Below are experts of layer 5 (counted from 0) of a mixture-of-experts language model. Rows are named router (the router's row for the expert), gate (a neuron's input weights, with its number), up (a neuron's input weights, with its number) and show model dimensions 128-255. Each number is 128 + 24 x the weight over its row's rms, rounded and kept within 0 to 255. Numbers have three digits each.
After each expert's rows: a language model's description of what the expert responds to. This comes from a sample of Wikipedia text that the model never trained on.

# expert 29
router:159154099146099091107132124122138140116152119160151159095096138137124130097134162138149170095142099119148139144101127147172156128151159153143128112156154149164106137154080154110141143117133137174135138121159112106136109131070108175100108145139139112144164117106142136122167164100168105145104096095095099101098102124161178101115162133129142125144106068115112156157127127130129137095105
gate0:055153124140112115163150067079139128182115153166107115100102205107110161134147119117122119123106102103125140080120111129141101125133147145121191130140094150141092066166114153120130185152090084111081129149117083117100113102161135111101087148149131137141133109180157137176135141141125130121147113172093085096149103108127109106125142119134129150137120118109148117130120091062187128132149
up0:178078194153105111114118150148139148123180125124131176130184117107144124137083157144120156143126147153161177156143129125139139120149174098145070127089155151101132149106112095122108057119122148140192097105089131143138146151131113147103149106116109073127146133145149151133140125119100099111120120097157141146119120142106159122127114138129128151150157162133147149170126161143093143100166
gate1:145137087104121163089154151135123123168119115168123089112092133119076120147146131153146100108097144146135152132137172082094142153160110125115134086140128123121173124154127124120099144139108146133133123112178135151107159136153125139122131091122143145140143082074108098166111110127134121126141115114123093130124151135105104099061123120128144171089127170130107098123117106125180095144126
up1:157115109146098129158135091155122134137062118127121139126141142150145147120107095137105121111137111154124119100140170142122153133147132103114103081158130137122096090156121158138060167128149166155129161131174109094140093116074163111149100120134100097138147119109135094153116093134102111110102112121172104127135167114096190115117126193119147122118112124157086126137089137154141114133172
Description: Infobox field labels. Field names in infobox and list entries before a colon, such as Born, Died, Genus, Coordinates, Doctoral advisor, Elevation.

# expert 21
router:147131114111096125121148090125136137104156083122110154090101109147103143137127149095146146140130112135154147177107127148150146084155118127133110155148147164150141108154115144110135099096125101171122158157156103093126120107099125156119108145116156126161158139153147170118165147110124104150113130109165091101101122172140121130089164136133145149123150117107125147145114167148098163110139
gate0:164128137120127105133087145187066128129155139113126142128136118131106123155118074130114101121123115152130141114105149155106135144112152130124104140121157179128135162118071125129138123104132176140157113161143169098108166121129099118093129158167110144109166127079098157108133102095154122080103107105138153093144063131143127095137129186133138130173149123129107142116101176190122132112130
up0:141138096102107115129104139141095129125154095075145114132111086134111090138156091082108128156140145182177165119128113122119148146126113107163120101102108112112119132166130075132146058134097203134165118114075075093124126114142095123092105124099114172119154153101132156104104125142122136065142159069110105137140154151161129166118136150116120140155147112129120147131156119137112137103126
gate1:156173111143078142132145086115141145131126115135148136132139092161203165109148124135141137119149156121140156113119123141151127162130102145092135126097130120135146139088153111108133121137093148137155118176176119141120159139154125102123116103141182136144136137204111054103148163119131113131097148143141109126138085092121176129113130151091150132121110106118136121127159125106105155099085
up1:145108146161106098119153126121129132186120101151125130108127134181136123116138168183123111147151143119149143116142145106131174112144128110166108150148145114088087087115167167136178172136122129109098109140117089109098139109089138141123136132190102117177127152159159119097120126157139162134107131121126129102118141115116163141108127148109121177112146169125164117152170138096111116144072
Description: Table signs and numbers. Plus and minus signs, digits and pipes inside league and stats tables, especially goal differences like +8, +18, +30.

# expert 13
router:106158129108099113139141112109157138083149119149142151096116082143131154108118172151144165129147137117162149125097123165131153122158122115115115100123134145140117131152130152092124132107124125130138114103161117122123125106114136152135125148128194166117154130131144126123156111105108077115144140102117128101094110103158125152115098138109109113103136099094138155121122155160117167097124
gate0:157126186142110120095112129145120147135173146121163162127154103130074130131146165109097105118157146103168126100120103114116114097098112106133102213107115128104105165123163120108142109147099115155116131095145143137140135168170098118113130119141102150118119115148151155143113162131151149133119162131106118073124072091157134139138101151122081093124171144109102140133168082131168120139185
up0:126153125118093110121098128119166117113114130150168102120141136109102120142140149152139130152151099085153099097144086100145124132109155121142099144133135129131160118139104117142118133142109156133135140120155147119098126122146105142096140129123086170110124114187171135164113156126146104160148129149123178070129101117154169171113146119151142153139184122143101144095135103134099127119165
gate1:100145139130130145114143136159107125148119114151097130158139064099157131108148137134103114112135156081145128097112128118153165130152108083075100095100140120096122101138141128153160121122147124131139115120140138147137059136147148170136122130154111152094138134166110132141100133161138140144074135145084138138136121103121104117123133160134128133204098143112095126124051122096148145136112
up1:136119069089100086151138093126119121153125151150103099171138111118097099108119118159144145089121182125172142134113143105142157152138141099124111134156083046132114172162103147124153179116128158122154126129104156101132085123180150148122137107105101162097139129161121144117133116176139125150154129096102206122135149118100165147125137108149120177158096123122126120154127094138191119141131
Description: List continuation tokens. Plural endings, commas, "and", "including" and "include" in lists of examples, such as venues, subjects such as, rebel songs, including.

# expert 38
router:138170117124104104157161099186104146098156086156124173098100115160106153110139140158147156146122116128159133165115137147130156098141148134105114133117104169153117149159157162102094142103155130151132104139151111097117107123104154158105118171084167117110155105105150161120143131117125106114089101101137119101114104155151142126098144150125126150130131113109148161153103138126073143100135
gate3:157152145130128149112110134126122131116167128131137143120144139177114155111118142099153141121129045099144135154112114112118150098131114171154132162098122105146138124085135136119150140121128124142127116117130101174121076108164127155120099143132089121075105109118140115106123139122075090165171125136110170151124110109135146154090140149121122145114107112131079154141085160089116137136147
up3:079159136121147118137101104111129129090142119133153161132137121121086144134067129140142121133123160128076136087139149116091138120132130165123139089110162101140162147123157142134122139113137162105162113135111135134123134061156141117120125131111157178088137082138110123138098084141165125120155166101112120136129142136129122219047151130129140116099097120137102125134116050135146127106140
gate4:111114120142107079157134141095127138127110124134104160161106135101122132081193118146118135112091167082103187117159112161155099105137140105137131130122105126109118152152109145116143121140096121129097126083124106143126124143130116146171127124132136136116148111078120156139147145167104136128141134112126065072112094138152142167076119152121139130149066094131137119188101197152104144137125
up4:134087099138130097129153134136129143165100137128109134134135157128089147097165074121126151150097141146137137146128129134105099089135152087112128103130049178086144144120116123113165142156106115120137095137119082124127108147086143093134124102107118082136160170065126144091126125141147142100093157101145086135124086107123134148083171139127115140176105144114118139162068119168134132124138
Description: Month names and place heads. Month names in dates after Died: or table pipes, and first words of place names like Fort, Mount, Port, Cape, plus arena-name endings.

# expert 11
router:117137129126102137096137105138147139091133120152151165102116065153149129119138180135133156111131143132154145128140141168108152103151119105118116158113136145145142122145130152106108114093111137134141114111134101128125132100108153151141125135136183123126150106153178144147128166107138108109152136128128110098060112095158123142093134094106119121134148118089135150147129152170109160114120
gate0:148088112106159142147092119129130132146141112128158089158138150162153132126078162165132119130156107095115140112097118144156143145138156105099201112091159126103130120114132096135156185118164119128140162124121094120131085137162104158133136098146130152192108142165116170150130146140128121141115148134118167142137134141119143139163109142139136138129117113137156105112175138155185115140094
up0:103118129149134137138144104122115146148156132102107103167139139134155126170077144172144138117157101116137130108136144134114188093141090070126139175097166102130135121141123115125125129127116097124146163133126139161149092092117140083139118123094153173136091136097125115117125118113173117098110123154079163123125084195073127128139065148142105117136137116127105147134141218107162145111101
gate1:081111112137138109173116100131111138171137118108122099155126140123141137110102115116129128128144138127093129168164113153144116163114127140089141118113090111136098093143078091115157147117178153137122117136142158101125125125128128106162140150124124118093103146139082090135118104147082131136117115112160143152125147133145123117113099084125137145098157116150156156112099102127143135124101
up1:162137130141126105123117136111127104131128131133153121116121116134165122104131105142118133108142119150131164166165123129129127116137122156169122117121080087126161143146129132131130131143134119119084112100086155171119101146097120125160150135136188118172128149164134122146127158111118138138154129124137101115131126101163086146097113168143124104122146125124165165175154135112144166119089
Description: Clause-ending punctuation. Commas, periods, closing quote-punctuation and conjunctions after a noun phrase or date that closes a clause, e.g. "Corporation," "in 2018," "and".

# expert 8
router:134147121083097117131134128124131163115125098136118153104072106115098153122156146136188139128104151071155106144129104183138147108133152136144140153107134139169119134095104134098074152109116120153148126108149107100109174132111153161068133122100180132129146098138131170141191144080158099096133137121126121131099103164174118091081102117105132129167105105105158147140120124144111150120097
gate0:096138114122145129118132158096121129144155145130157111134138155114105131102120113151137137139121076098131124182165167128133158126145131078137128118137097156150086128072135117121116130091120129134148096121149143095096171125156153112109151136130136183103128169138152114121119157117129124144117086135145133151116131101144094164122068091121131086109135121138158162125113157118105146095132
up0:138163111165144111115144113110179135118133126100099134134110061133155083119108148112106139110144107121101144128148099125128152115110119112190127147127141116104142109125116135145182159110106150115148147134174130126118160129124073101167100114123124163149132146127083115129108113150170119115126150142131127125152130153154125114114171148159071165167172121106124120112137145193150131150112
gate1:129082117101122130120141147126131123126107149168144074143147146174166135144122127114159093131137137136152153145115114095161094119111119153148127161094139176136200145100189130116114105127135120122144131133116128096132093110185140143137119108135132173133115168148130157115147132134140137128113098159121082118124154134136122132081117112133112131163111141129097135133138137127152107144101
up1:097109109134143133123115081124168138127114113094150138123135126106113136126064157061094120116134145087122146125140175113153171143105093131137166107169136114122107115132109133133156112129097138149165090151126141136150101154153105157130112113136087113191138121161145143135122131173152120160090154118168134130126131118145111128160100102121158134073120127135146168159109087103189117142120
Description: Subjects and math/infobox fields. Sentence-subject pronouns and relative words (he, it, who, which), plus LaTeX math symbols and infobox labels like Species, Born, Total.

# expert 51
router:098106127114079113138111076142129151092176125154103145082131164151136156113130158113142130135093145084164128085092119150147148079155145121123173115110107134137156139118114171103133119132121124142129115127165135137121147137074126174112135152121147165114143122128146147132121182118158092126133161092111163118111104070149176166125128152109089122111130073115099162145103129095156178100135
gate0:164153136166115131109093111104117127132176138118126117096107152064097104142168139157122148121090165125140123124112142134139130149101103128172094159130118138124149118128155114116142125143076107114129083110128084123120097152116130095097151152140116105136143104114151199142106158095085140109097149134136146128128086093115132165125098132124108075119116116123097126112136137158163135116111
up0:149166123133141145157130154133108131147134164131119077093113162138065095153095115138133144098145172093113142127077080114138099126103159131170140113118159120107125129081125135113104157110133099144114113143104089102130127134125141106091118115100101142137143084134174123162165173128100155145123154132149141111128131159136135198081135117109103098163161118116072125095144091158159160134118
gate1:140122132143161150134121181106144124130122128104147121126129144142139165114157084112103117147158120161127169123105115143147119132136081106114142102116153132125171100153095120126108114129160127153141106128148152160153173109139167123167138126157159108168163098129130100151141071115091107135136131166120106144135118062134118147155082140120090120104129077139163132104181150127146163132129
up1:130088141134157133119130162128121131123125108121125106111140119148135149112153103106108122146171137145117161130105131152152131113131083089088147126151187116126173093156083129148115123118140146133145111126144162136149129105148162109188156099142139102181164110136146125141127110122152087131138151132130099122126120099168098165184114163105067148100128087133178127121193129138161117141119
Description: Award and title words. Small words inside titles and award categories, like Best, of, All, My, Your: Game of the Year, All-Canadian, Best Film.

# expert 31
router:140157135105106097120096079146130150083142081128140147074117094173186138131140173113166170105121138146143145088118143137121135109154090116105137132140166140152141121180124159105133106101097126135132153078147086123152128118109120139129105122142183174127138136117142175124140125128172083122148143099124139119113119113161129160102134164132112109123142079082111157163105123156167135098119
gate0:134093089156135101115132105166106114162115145093145116092139142116110082099139154099147114156129112142121124116125105090121140114156112087149088151142089125125117100101148133149160115143161097165108112094094106148113122114088129139158101111135098128185186149116138126142147135119131137151088102155104131153116170146101123124126148158134128142128110111119148138126166151144139136138157
up0:124125154118125144117139161047131136089135184185114088170098099136118130117107152137116158108130142120129112124163141147160105110116155157130128104093117135153155124087109118126129134135115167096189099116131150111123146132181137114129151134152149112097118093152097119150114117177112139119138162170138086111132073089174115067101085135130117122113166148128140113123108096163089143118123
gate1:128131122161126143133150145131160129131148125158122123133105150106132142135108107146128116083133074128124101172112115134151151157153151139106153168079133195139156101139099104116122148128094127145153140130097146161156144139121117127090079131095147122132118131133156111117120122160149120107088107125098162152140126120115185149145154104151076116138158121109083136122117086132146114118142
up1:122144116145112137105142153169156142162149107118127137147130139103147139126111097132111093108136121139144131207112119132127156141154144127124105152077135149137136056165087114120142106116105092111106122112062112155144135107101122113096057144125115121128118129158142071114100112117144117125085130120134129152120126144119152083124167138127081123122172100106107123154107126134118133112137
Description: Credit and relation prepositions. Prepositions and links right after a person or title naming author, outlet or collaborator, such as "of All About Jazz", by, with, featuring, against.

# expert 62
router:127146105122083131134130117162119139087150091109150170106092124191110159131165137119182147107101107152143159180105107162153138094173103107111100133146101171150123132115119161104093115124141099155130125145185132123157088118077138178079110090083155124137157172099134152103150120113104108141160134123140084108089102110172123141110142094124151148112153120107122167159076123129119126117106
gate0:148123102151133106126120091113116139136112144119137154131093105123121107102095118117116120144118096157139142118103131130151137161084106167216105097176110119122087143133118123143116154120132148136113142134127086120132176147146136162152117118121104093158101077131136139138134137128161110160120123093123126137136108129090113123132190066118135115156113157130128147094131078091105099135130
up0:084124140108127131133138131152141110109126090111139092141140155116079152136149083125133099144148153058123100134144082116089095110157120073045137121098098119134137122142169155117138132135088141125175122121117132149104059110088137109141149094109151154124167176133137099117120119168074154109143139152131129116120167131168142132134077195121119118117095128156138075143094179154129182119142
gate1:103157135111151107109131168127130122143115122113114103134123151149117116100139160128144117096067128142118107144134083101143163166109135076109104157199152145126111110105146119136113079138113137148132118130118113151138121141148138107138122105137092063103117141144130126160120121082093120107105103157144125124115133111128100197123163074134129143153095108112097126131071079063159119136154
up1:095100195124135143187088125116122134109151148149125154115134141107127144102125141123111104123141145137145094159179122128112129128101164142124147138174095147120107113178128153122099106126125120118113139135140131098123142092132131052144116132077170103156126128131096158090144121187121119145082135112156167110137141098108101155144114095133130130121115119123121106166096105118114121099143
Description: Table cells in sports records. Pipes, colons and spaces opening cells in sports and election tables, plus country codes (ENG, ITA, RUS), @ and arrows.

# expert 22
router:096131098092109095121111097130107132097148103144108151104094109126114144145134133126149146144137097139155151170092121166166148092154117134142113139125094162157143137149147156097111108110141098162122106144134103142140090135115127145132156163107164146120164175157147160149155135112124105131135147101114155103110110119147139125103178121117129115104150104105162142155104121119113151104126
gate0:083125136114123108162144132082136136114122148163145141096151102136119135128120116113100140126125111139117095112134127125138133104151120148098105134117120120102162120125092127132123150118150153163133128156131113108129124112068136179083101168137138137079143142143123103072155120093146141104096144087105143141136152172180163094098137135140111122138154112104059138136163118165098130137103
up0:103187205139129114118097133151143127113168125085114117169117077155128135171103076160090116136142159154102096164161104108128105112160129118141146135115080164153118123119119115125093113163122143157125120138125131107122171128108096107119110152117123131162146156128140134103091090168140142159144136136141139175139148209154145187165157155118169135123118151110090097115089121116082074122125
gate1:148115142131103124152157131093116154114116164124114133113156118103156173104139175120157115138108126112127143127153106187145109145095091150174150127103107150128190129137128157146133153105105119132146130135095111114101133161141113103150121132130173161139149103119111103144157163148150128128165147148123107109119096113103144136162123118101161116124099101143124129110140135136089131123111
up1:100087169126139144104123120113154120068132139096160109130126103150105103150146129133173103127114090155112111117137115077162113066118109117135141111126076113135154143140079128119158166109164144125123163111128116093152115121137148128150110151170159103142118118135103106167106151136121136121148081150119138123111094118143126108164059143144144155135176152131125140123172177163118125116119
Description: Table cells, music credits. Cell values and separators in stats tables, plus music and media terms like Yes, bass, guitar, PS, CBS.

# expert 9
router:136115133089087127130140105138106166132150107129115118110116102129149124087123128138148156126145097113173142081098157149142152113145112153148141179116157139157131148132162153114111150123144124152110121157153120129108146136113133150147132117142159122164163118159158134119149165115155080119134132101114129134120107147165125137114172118087103146105152120096119172144092119129133135103121
gate0:116098103144120120085087118133121115149108094105096168098084162134150108092080140151079102137112140151153194131150138135140116162104129109153100132111136100144109092129152157127170123126155120140143119140167129121126124134149165126086097161114131175130112090146128148097163122181095137120138107135129130154124120160135109159144130109114106164119115141125117160076144120107200102122109
up0:101117150098136141127132119128125115137127108098123116127143147111081096133129095111113093126120096144152156118157147159154122157111066078074089102092156119143153072107143131138138151115140111125135126151197151114150111171098140156134137142155136139166139185103086141101127106148145143154133104135080112155128110193122123183129130121111114172137099149116116156089113108132118109117100
gate1:161113161072114199056120120133106116150141110066135123149121078156203124136131123139116114143115154168117124114084091125133135115114129113115148119115141120134109153132132140131119133107113112119116107174182145126111149106108171084186131161143107135151093114163112133138123124131152142110150150082134108134141074116134105129118142091113151134124158138154121114129166105152180113136124
up1:125149128118126063098083121157128122130122131120141189120136071171124132119083093130135153133195138094091162168137101104185123113123136086134125117075173113143110220191125105121089098131126094130120120081145114138110099132173112140154145154069125179102123162141144147128140113158145149133099117133101134138127130178113126109170197120125120136132123135127054135133123152100111142138124
Description: Word-initial prefixes. Prefix pieces starting a word, mostly after the or a, such as re, pre, inter, post, semi: reunification, pre-Islamic, preservation.

# expert 45
router:145158127110124124127112090126121151092149145134138133076117119132133187115117136111152150109125135102146134104115123129116160118154127116103119156094122137132140141142151167108154100116131137138127150139116127111112122103124161145112121156139189156134168117112162139153139146076125100122110123129126134141119104097161155153082138094108080108111119092066117149121076083143156155118106
gate0:149108137140118164122115149075105130119151125086141091153119112127162108110125107152158125150119188122128138118123136101163095099128164147149107119163127133133082123159175116134116100073137142135136135132100062144137122115131094141178106129150101151135142209039099135152149105145114128121103115128129115138138146105085121129135152084133116142129133125126093123107109117106121135126138
up0:049145113108155147167045119158115127114125136161121143119067163110136114154148112112120141123135130168128159159166119136113138119127077092122155112165092140123172125114114142142159092152147136117164135097116086123100134138109127114125146096105119139102127129184155148131138117148118158127123167137179137140132142183167139112156142132130127138113135138143124119119133153182171101129113
gate1:153111149143146094114147144119135132133132145107130076121144148119118133144195088124121131110142075096128128180142102124110168119103062141157105096120163157089152192128093135143115136164108152138121144146081054128132143133135173092137137117157141096117164112096135126114127074128112129114104140133122107086139136142162138141146126113127106122150130132132097097113173120155141128113116
up1:128150109132122148157189174079120129114118057139108140125127201124128165120095150116129087126129144144131162143104131114126141128137089158151129158080200169174150114111136112126082083114144111121117110137132124137134127127161125108137141108098124116135114156073149159156142140062109128166152137113150167155134139131099141136156147094127162134134132113126127110159147133132114126133109
Description: Time prepositions. Prepositions starting time phrases, mostly in, plus during, throughout, until, since, On, usually before a year, month or the.

# expert 35
router:136135159125115096112134131162117153105184125129133135085108129180117133117108130106182146132118133117161110089090138160160174104136119132121168136134093139154151146123096147086113125113129111168122120121151129137115159127111152158117127150125141166128149141147150169155157140122153070112136134101126135127089091105133163173120147132117107113095118105111113167137111139109106146105129
gate0:146138124123178096133125144154138118104199147111128097125129133102184103123134091112130125131059113133125119069127125126062120112132152113134090135080128160137075141149151108137082138099102172127111114145095125120135120154124117172115103135169116137094117151145129123170128118109152149128121081142158130144116134115145148132093105136140126111121137129125081123114159151140108139130140
up0:155121082152109121133176150149161146072112129111159112135115129119134140154113149150119116128128155144157126131097036148149151118114083107106142127133137108116150112135134132106179139123107084136138163080080105131100178122114111122139170121078158134117128160133128116127143125151158119154157135138130143130130133206168160110165087148128140093121128114123145118148098155116161180111121
gate1:157120109140152177135066117160134130112179136147136171133108105084097084134096107171106148144152115114153119197138151135151108129097111120152140099158089144185097152099157170148152102140134102132179098149084111156133085119135109111122157136159138092147132176110129124138141160134072133132114116121141101076096180143155127114165112139135118099158124131112062146146153141141089129133109
up1:122162135121123105153141126113093136116088118131122115147134143087115140130117144142151115120119117175136146155152090125109124094096099201127106119078122110128155143132118155141107137167135090143103116150116062113102141088117100123158155142126132159089129132146128103097170145136107151139134095121143113109129077122126090117121098110135133110106170169122068145126134117185109115124120
Description: Title-initial capital pieces. First capitalized piece of titles and names in lists and tables, such as Sa(iling), O(ur), Mad Max, Na(mah).

# expert 47
router:128144124078094144121171099128122160086145102133129134106107127129162163124149161143162162117132163142164161154115135164133139093137119091094141136125126167170133094127113174105138093115118119166123122126121074127144121132084122149102100157135144143119153158104155149110157121108125088110132140110177155136120123112171146120087145101101102128151121127100110154129086112143130161102130
gate0:156183139157142029094143127119139125162133134166131154097153169147073159110102141098114146128166091111102119101150083146090114149155126125138116160131102164132070110117151107146136128136106114118107109133149127150119158084141127132141142115099126104107110090129139136140129149125075144121101149105115149108139094173120120103111148129132080117135090138124107118136141127136137130101079
up0:112169127131113180134108111120125133111120148134110118131130095093137174187145129128125129124136173127134149111153131128141132092102116149107123135128120076131098109124138110126117158095139128126146092117130142117086130111149182106136108103132094134108129129118117156107103136129162162152095106116151143158144118134110101138123128134125157160110140129151110106124106100169121128135156
gate1:137108136188126170088176099175114134146122169119117101144102090142141141104109127104098114097152119126140131098101131145149128110112108115088143170107129087108196110135160136131076109120153153115132119138076146128152114169144121160111120131126144065193104126144131109134140147126079124148135146126130127139139097096072131062098115143112109128126108136125121143130102117147146121144164
up1:111114117079128111166123122094118122097092092172129141152150139162068120157144154138114156147142139173120133158129094156116105116158155128129155135146126127178100145142108134124162146152101093110163154115172097154092095097091147109109129129104107160111151128115095167092125143126166139139092111141160162089126147121162142171139133144152140120132113146127127118130160186131122107100087
Description: Sports and election results. Prepositions, articles and verbs in sports or election narratives after a subject, like rushed for, won with a, earned, graduated, visited.

# expert 6
router:127112108152121080117125122139131171088161105117121165080092079140118136100149181128150165112103123105153154114109130172096145094162109111160110111100129121151137121130157147102122111115119114143127109101176099108126127120095138150121149155153153154153153115141145118134131122115145099140134164124122130107094090071134125159108113108105136131153142116108123164129147156140171150110123
gate3:088108163169144119123145125145066147111105093102139116125134098161109092141128117151149122099104077147113125111119139139147116105114101114125128146170123115128091131126146130138148151162132127134134130133063052102152125141124093120103097124116111134083123116157090120112132119139151122125120118109123136121124145096101156094109171115123137123115116144139165112115112120127103156117154
up3:134147087097136146158105107121158112152158156129146143141121176132176157118125115110131124172138161155170138131138122119100156128142171168151150084108107119128146118125116111121117097088129123120154108123170162126078121124117130142147135104148127108163130181075137127139139106118084149120106147150150148110116135152143113165131087145143163124110163108118085146146141130131140105116108
gate4:090143133122159098103143115141145140142108137133139146122145129140121128127071116139082100136141124148147125107144134127166121108130097138136138113135121108131161104170133154129088143108106138146153116072130094144152129139089153155107100143133147104124101117155077124149125127155137153120126129125146096172146089134156070130155109114130118147138146141123124125102145146094149103147097
up4:131111104145114139139128094114141124117107110091102118140106117093145115125159161116139115126140160089085137163126157139082110147118131115110120121114130166131104128140113086132159110164145110126077152193112174121120107139164089117157137134100136157137144129108150131090157130090142097125121129077127184108121164145070176116083146169123146094100097115131136123137090135120165145124183
Description: Copulas and conjunctions. Linking tokens between clauses: was, is, were, been, and, or, colons and semicolons after subjects or list items.

# expert 12
router:141119147123103124127100121122123147095131112127148113124095122168138119123093168127150149130136138119156121131094109156096143099140154144111084150100132142186156155114130148102121128095090125151143114118135090124112146122130144180124144144149158142119166092141178125150145168130135104120149135103144115115107090140159141152112169090113130123137164125066086165149142124173108132108121
gate3:108146154099145153112145101110132131104106096160136128128145113149170139150064090108136108094121083177118138136122160127145113162106103126102117087102121130110111055108128157134112104149081110123097112142104075142164116147113159136106136117112124190134135100177145081143153119127119151091141175131117118157136108115075062118129160101126133103140087138114131113117125154142182116120143
up3:182116138134103136207125100162110125183161168117088115145105136113123135126143148150129122118109154120131113100163155131110122129140145106107046141137154164140184121145131106130105120118124141134172159131164191134100105090117104138123119143118164148109138133105166103128095117113107125157109114141152122124130137128142137105141076137120122137111136136153121135157112123115077107121118
gate4:170118125131116073145129129131118119137172128091149129152108125124153124154122106109134151142098136153129105115107168122114125092131143095174117113161121135103120118107141150114132071134139145148073137118137167118139167108140149139082120102155148102137141129139140132070151121149072125078148128095143102105108135153100096097062142163108152106098151121100097153133136110139102139149114
up4:138153124112132096130150156090142117132149161092129172102135126132136149135151096108117154127109107149139129182130141144105172091127161161144154156125108112114112157106106111139166146129146107120111143118126166101138177129115137142125125142065172153089122122175111092125144141148101145093141146109141102103122118140126146076135100154107151123125158135135096115115124130107115144135130
Description: Opening quotes and brackets. Opening quotation marks, parentheses and brackets, plus bare spaces, placed just before a word or number, as in "ring of steel", (wingspan.

# expert 54
router:125143098108082076101102112162129142079139122135114172115094151174102147137175119104176141081141157122161121149102092158148125111140120118098161117142112181168138131135123175095087102139138137145123114102184067155105119147083124130099129138110144124157158132093139146133119131116181113137110100115120114079101130123175164144100151082125133127123125104108127148129078130165157145097114
gate0:154138096124161116123147140169103105107176087129163126156159117162141112134122136108151071121179163082094182101172149155111143134151130113128165102138085163134125151099113134145104152120150142141166126144117097114148099127148132141157102133121118115142110141147123203091134172121179136153146140115124114117141158123158126132099142132157168119164086130148134158078124127153137138130143
up0:128126131149114154146145130107148139152052153142125126130119129133130157131131114153135156128083075141149069163077130094161136138121122158107116153125160116133114115152129139115135092141079112096107149088134154169098147119109144117119144119133127141104128125121144032184105114133078134110113101131099161147126100153103135146143174103121118129115184135128143103161139124114117111142096
gate1:155177164162098104130131177114107131105152122127143118122114123114120175127144128125118135113096105151144134129147163127107098160146113150127132119128140130126109092125184072144151106132161151132104159122152121118121103146128097127167108119170128118103159102121111121095155076150130132086116087142091091144130171127140066132148122153143142117103129133134123117118109217171149118135098
up1:149158159103112140161105118112137154106172151117139076133117126109138158136128121091099157132120107136146140113117138131115079148134080135140156101142122147133151083135151093127176108138138132118084159129136157131107191166167084086161141116178109175122145134134156158110113106139119094069134121107129129119130143101141106110125162150137130104148094140132133156115127180138118123123110
Description: Table header labels. Column and row labels in sports squad and election tables, such as Pos., Votes, Candidate, MF, FW, Title, Total, Race.

# expert 28
router:157120119077060153123130085138118140092131106101131125118109142141127168128093161128193162102120127127161122144106128143137152107130106122070095146125152150131129119133120161098152118103099105155116131150134094109128102110114150138105120121132149146134169174120152152135151161110127124115141081092134119147114096111167110146110135105101122119130145094074094158183072098151131158099125
gate0:122103088149148111135129108133102135129088120100140159111137159102124118108167140120128128133112141150135081133103106167137084118083085105188137093176105134110124098073135137141096055142119167148110143125093152110132182143113124104134095100122104139139138146090140114134121095092137145085130126136175136113115171155111107103168186172156121139105111158120120129131130143083087115123143
up0:099109124174147169110140142174089143125085139111126139115142151113088116093144147121115120135138119158130124119112154172124082104126089142135124103128149126134110055094179143117081133144092181171140091171072093090109116148124164145127146121120107140140150121099134095142136106111113126148123127120122142124116129180153108094175151144134159134104100175129143120120122125123089135127120
gate1:150124155167129136159144106121144130110122148121133146150120143147130155144105107144138128119144068147148138127156154115153123148135153124125169173115136123124147113132098117115129097155135168119153123130131153105100144142140110136070110133161120154111075123202142152084090116122126122134129156168131132149108090095089130109087132120093147137142060149126152165108103062091136129163125
up1:112133140107092138101097112152110117172154153103127133120131118159101121176122089131101138134113126132149140177120222131153133140161161135077108091131127152133098094166105123136149132137117087110108082119172165165117079122128147102123110143147123196117122102118112145128079150111070137138108144107149150126122125168142160099144225132132136157138095156126112138155095093082118095136134
Description: Dates after on/in. Month names, On/on and year or day digits in date phrases, e.g. "on 27 June", "In 2020", "On April 11".

# expert 18
router:101175122124104107129101102119106151077146137112115136100116096150121171101158136125153193129129122099152131114111140145109138113136138121090141122092147158145127122123130148107156141105110125148135157109116107110119110116113118134156095147144214172115192110117126133122150152129115087136130117083129152079116099100165138117092147140114107117142142130094094158114096148165135152109132
gate0:160107106126134067128117146153147129124108121167104146145129116127117149132137115168140142127072150147126151102145185099158098185138089133100110177076123122134135149131146128119090143116123090141148114123136113136116120138132099112093141131120145157124111121184139134145092149171086161135143137135130164181114143090119147128138132152131089095114151120099154149139104115138177150109090
up0:130152129089142176135130098113103132124145125147134132093155116092096128131108116118130154131157084111108104129137114114108140085154132087119155091126168130123113099115108114130173140115116156105113135123140139111146086111119149103176104137124170145100121114051129162130129124064144108125129136123113132122134113128121124124122096128133145137148084182144132092166089147118104137127149
gate1:092099127105131087079119121121140117163152133126131054125141105105149142122151151108130095110102122100109155161144138121138087114129115076063131107204123134109120107086175106119168137140164100154123121128143147093104181121144137113082136096097123108160135148115109118152162121168127099063095130108142148140124104131147138103148157156125079097141124120104114119104097084151143144152180
up1:155172181123117112106175065146142133163136147124107066145138161139122139140111136107138133162133093104125148132148110146133093109166099031129124148100117139127142139112180126111126113146123119174154123189164124124092129142157159125127126127116127120109129181147128106138114146150158129076093140110149130133136145141147103100154144167129095088128105140133155113114108082162105155164137
Description: Past participles, passives. Past participles and their suffixes after was, is or be, such as located, built, flanked, aided, usually followed by by, in or to.

# expert 32
router:114106155109113111122111127107106146119156109143113126111108131176146137116102133115152151125137118092174101073106130139144138098166136141122160131168098133150108130145111144109110134128130134176104135126134101123123115102085152155132116153110143156142141102122181154130153165142148103143123149114107142114083095104135142142131138102098098104106120113106099170166112142123120117113126
gate0:137133123119157126158066149134124118122121145134164130118155124112099151090121107123104150139069151161111117111135127107137091183133107157110105109126101111110078134103098135129125104149132135115106121147159080130121083096125156100118142114096103079168102147102136102109106100132114114142087137128174118110132070129130156149078150034095141117120097132138148108156133157151077137143081
up0:128148069151122122120059121119111119098086125143133110111105155149159123101168127086230136144104145105127145132106105116104120133124154151126160154095153144132161161132125156116135108115150074147118153109140133154112091125122135122123121091083144127110144148101121134145139129111142108104115127141126169092122156069129110131109106114113142146124115102137096119147150151129128143135067
gate1:092100118093127118156150120133140128137076101155123135147163111130109078158133124116116101104174069122123137115071122139130126142139129089134130139167129137130136139170115172123122161162138136119123123101124101105161115124131111127144154162087116113125098086151122124089141118173114123101110100143099150112117120183138098155135107137132156140132142121101162156126067114080108136139119
up1:160127141133119137148113123092144156141179148154141180134118113127148136136094106190145155120140143140141068174140102132136119181132068120112152138135163120128143091122080115121092078129119169102111146144119093118112153142134173131079112120140133132168112131122134124127156116134117135139145136126118125142128130162116110134074133130131109116125094123126106132116167091180063123131112
Description: Capital initial letters. Single capital letters or short capital pieces starting a split proper noun or acronym, often in tables: S-wedish, P-FL, St, SRC.